{
  "num_hidden_layers": 10,
  "hidden_size": 128,
  "n_experts": 64,
  "experts_per_token": 4,
  "d_expert": 32,
  "d_shared_expert": 0,
  "hidden_act": "swiglu",
  "moe_layers": [1, 2, 3, 4, 5, 6, 7, 8, 9],
  "router_score": "softmax",
  "normalize_top_k": false,
  "routed_scale": 1.0,
  "balance_loss": 0.00715,
  "balance_bias": false,
  "router_z_loss": 0.0001,
  "router_bias": true,
  "n_groups": 4,
  "groups_per_token": 2,
  "init_std_router": 0.0327,
  "lr_router": 0.0012,
  "vocab_size": 10326,
  "norm": "rmsnorm",
  "norm_eps": 1e-05,
  "tie_word_embeddings": false,
  "optimizer": "adamw",
  "learning_rate": 0.00344,
  "beta1": 0.95,
  "beta2": 0.95,
  "max_grad_norm": 1.0,
  "batch_tokens": 131072,
  "max_seq_len": 1024,
  "train_tokens": 801500000,
  "max_steps": 6115,
  "dataset": "wikipedia_en"
}
Below are experts of layer 3 (counted from 0) of a mixture-of-experts language model. Rows are named router (the router's row for the expert), down (a neuron's output weights, with its number) and show model dimensions 0-127. Each number is 128 + 24 x the weight over its row's rms, rounded and kept within 0 to 255. Numbers have three digits each.
After each expert's rows: a language model's description of what the expert responds to. This comes from a sample of Wikipedia text that the model never trained on.

# expert 61
router:099136132144137075131138147143131134111147133109112172143102114109157112086154120153144100126132094128113124132134120130126098147088137125100121100100138105074125122104082136108111114096099114135105166145126088102141139194129121137124125132119124134174154172086163137133118095143112136118101091130146119122128110046131146121118168174113144141116093127117114142166186135095161143131131
down1:139118117099105128146087156114152118090121118112119155129139152122190111086162138098114163130155143105112127098140145188111107118121142164119147128106156122129155096161147151145097100116149156172133140161144093121154153145138163081142121128108092161134126122132116147129120142100177107074132143154165073132116113132122121103082134113103112154127109163089155147111103108120112121124095
It responds to: The word the and possessive determiners his, its, their after prepositions, often before first, same, most, or titles like John the Baptist.

# expert 59
router:123093115137137081129120142101144152093136091102094165145108105092144119072180133158147109101126110146137111126118127119132098146076122125138119083092129099075131110105086115112128093097095120141111139099123090137141083164107109121095113110137120152157140122103127147123134138109106111117084103154148127145134116075124175127107134175146136160115104131104116122157149091119152134112157
down0:096153098089142152154143152135126096157211128129132117107113140114098125098139099138115136154130133136130136144151091072156141095142111176109132144183111142125093133128136142089118152158148090169175133125080150153125168124088109124154141132123126142121114101092145164146125143142102139120092178167124169107096131107155135117111109124128143164135124115115122121118119119110105109106097
It responds to: The, a, his, its, their and 's after prepositions like in, of, for, e.g. lost in the semifinals, fearing for his safety.

# expert 17
router:093105122105141095164161166111147109123185121106068140112102105123148141123135139151157099155131103162155181147130126146121124160111157111105119096127112151103074107099090129103129112111139144162137159123139137122128089148096121127112120137140125145137137152109149177162120122105118109150130104164116115150114113048157132109120154157135149122190106125094123132121135121109144148117161
down0:136088114148172127133092141153149127100191138066130092126095102153137120109139169129083149171156130101156091144096152135120077122127110132105058134116155102185119132127141108142088105145074119131136110147120140127118123146144110133141108138133141147146119125118121138162148111172119139111138113122112124145129151140116118159155134120122089122112115176165165131141096157109127118105158
It responds to: Digits ending season ranges and match scores (2013–14, 2-1, U-20) plus institution nouns like University, Cup, League, Academy, Air.

# expert 10
router:143134133124135111135144133119127111092182085127090104162154095099176127118145127119107124146134090159171117155128154122141112174090140164112108087125125131107132159114099133119134149112087127134147132109161124105119122111094147113140107066152080153138122143132156152147116172124125160108122107172162144128131059096114161114140124161141143148136111126114127140186144083103133121124125
down0:152146119125132135166140136170095122133059114153122127088124106134081108108109153105146100160131139132115146133127157111114150147139121098199154140103140141101137115128077106160182104142086153125108130130145081121106160124143117157156148133139148117159121116167136105086124091090165138087139128099111120133158108171129136135181100129141140140116130095139114097102113119140114131137103
It responds to: Words opening a phrase after a comma or semicolon, such as see, with, after, during, plus symbols and digits inside tables and lists.

# expert 5
router:097151126090125123131137164130125112112173076100123136148128119102153114088143149148109140175139099148149117148116151137137116154076127122122104095143163141123116098139104134111109102115113150150142155176111111116114147142134085146134174114096138146156128169155142155115118129134129124142139074170109138132171083100162141104111173174106173153111111168109106151154133113100144094124141
down2:124127142108152159135102137163103162145191173093094142146106109169141100117125135136088101154162108099095131141194096125140118076141131127117105135089142121122166120174110114148087118148117158129147136145080100126136122161145163124101140123095109112162115127148150136114129111147114138146150123125116102151144086107132165124124172162096129130106122139145150146115104110153147134102081
It responds to: Forms of be (was, is, were, be) and the words right after them, like also, first, only, or the -ly ending of adverbs.

# expert 2
router:121133127114138108131116133116113120120151087093100141107113108136113103120141141145121104138119117152164132153085126182129096153082119153082089084141141148114136135083129162121146119114138152132129158174177124141126100143139101084105136071103106148158173130094153117127131141104149114154096069144093156139123081092145158091137139142135165133107138120137095128136145100113151105140155
down1:142114149116135114128115128161099124113131119163117104142132110126152173123099115151125132097174139094111149169142159143171147155106138135108113095130122080118136085139094172075121094114138149094130108124118159091163118172146131157106129128116102155084132115044146166160126158127122151142133130145166130132161127129084150136090109113113097131106154121117113118124118106137115147172135
It responds to: Function words starting a clause or complement in prose: to before verbs or after born/returning, that, which, who, also, would.

# expert 38
router:087152089076151089114116173102127102087174154109125142122100130123190148117135092122175133126134087156149147142130124132167128156118145118093145102116117106105097100141137133114135091115114128168146101156140119134089128131104088087077124093165122111119133152095135138145128147112135127148106130158080157142129126068119160116107129132128142163129107131100117121166143130147133128138158
down0:109140125135128141162144119153126133108088127160116117148123120064118160155109150151086135162125119142125086108130104136099122121123117132173102089126094107090127122127116150128086146172093158146173155133085113112098134168122169135120152161142101139139121113132147129109160099155089169166140102102120117146180117079143118140118120113152125119171146129161068129134136134101102126123148
It responds to: Final or middle pieces of personal and place names, such as -ford, -ley, -shire, -ville, and surnames like Smith, Williams.

# expert 34
router:098139127066152121137123137115106112094169132092131157140101107111178146126145130153125123152128090190136145143088092139161134130117178143100121067100155114095127099114119164119133085114098120151139144151134095137110113172112109080110150104140112140151115159121151128130157128115128119163095120171100145145127116075124157115138126147134134167119128155120096130170139114122147143148149
down1:134125092126121125086137134142117173121043119129096096126168166132103178127110125144097143125160115098135128168109167117148142124103125123151138138161122109153122125125120111136087125133113123109143103079125128147089126163139133128145153165125131104142146124142125141178120084097148180091125146133134111134120080117156111103116126113129153123114114098107146144173142140113176152151070
It responds to: Final pieces of surnames and place names, such as -ley, -son, -ford, -ville, -ski, in sports tables, cast lists and prose.

# expert 22
router:131148097103131124119149121131133118098167129094105156132142080118143159128164141148144115143094124177132129178112121142168098158114184148068129075126124107105106107109110131109128113114100140171119178131141132108095097169087126105117144123118119150131131133127144164155127144112139114124110100160120156155110114082130140110145190127117154111163108141095098132144134085132153127110166
down0:122144124141096148159127176130119128114085112129164141123140100105145089120128135151096139134128202084138110167141149156179133149115111139125156116099068139103081184100133147121139100137085156146113157135126110103110138156126151125110118140169114147130116118102106102137113135137106080173148151102167134128103100132136122140112095160129152159106125127121123099174148131137139099109100
It responds to: Capital letters in country codes and abbreviations in sports tables, such as KAZ, BLR, QMJHL, and capitalized initials beginning names.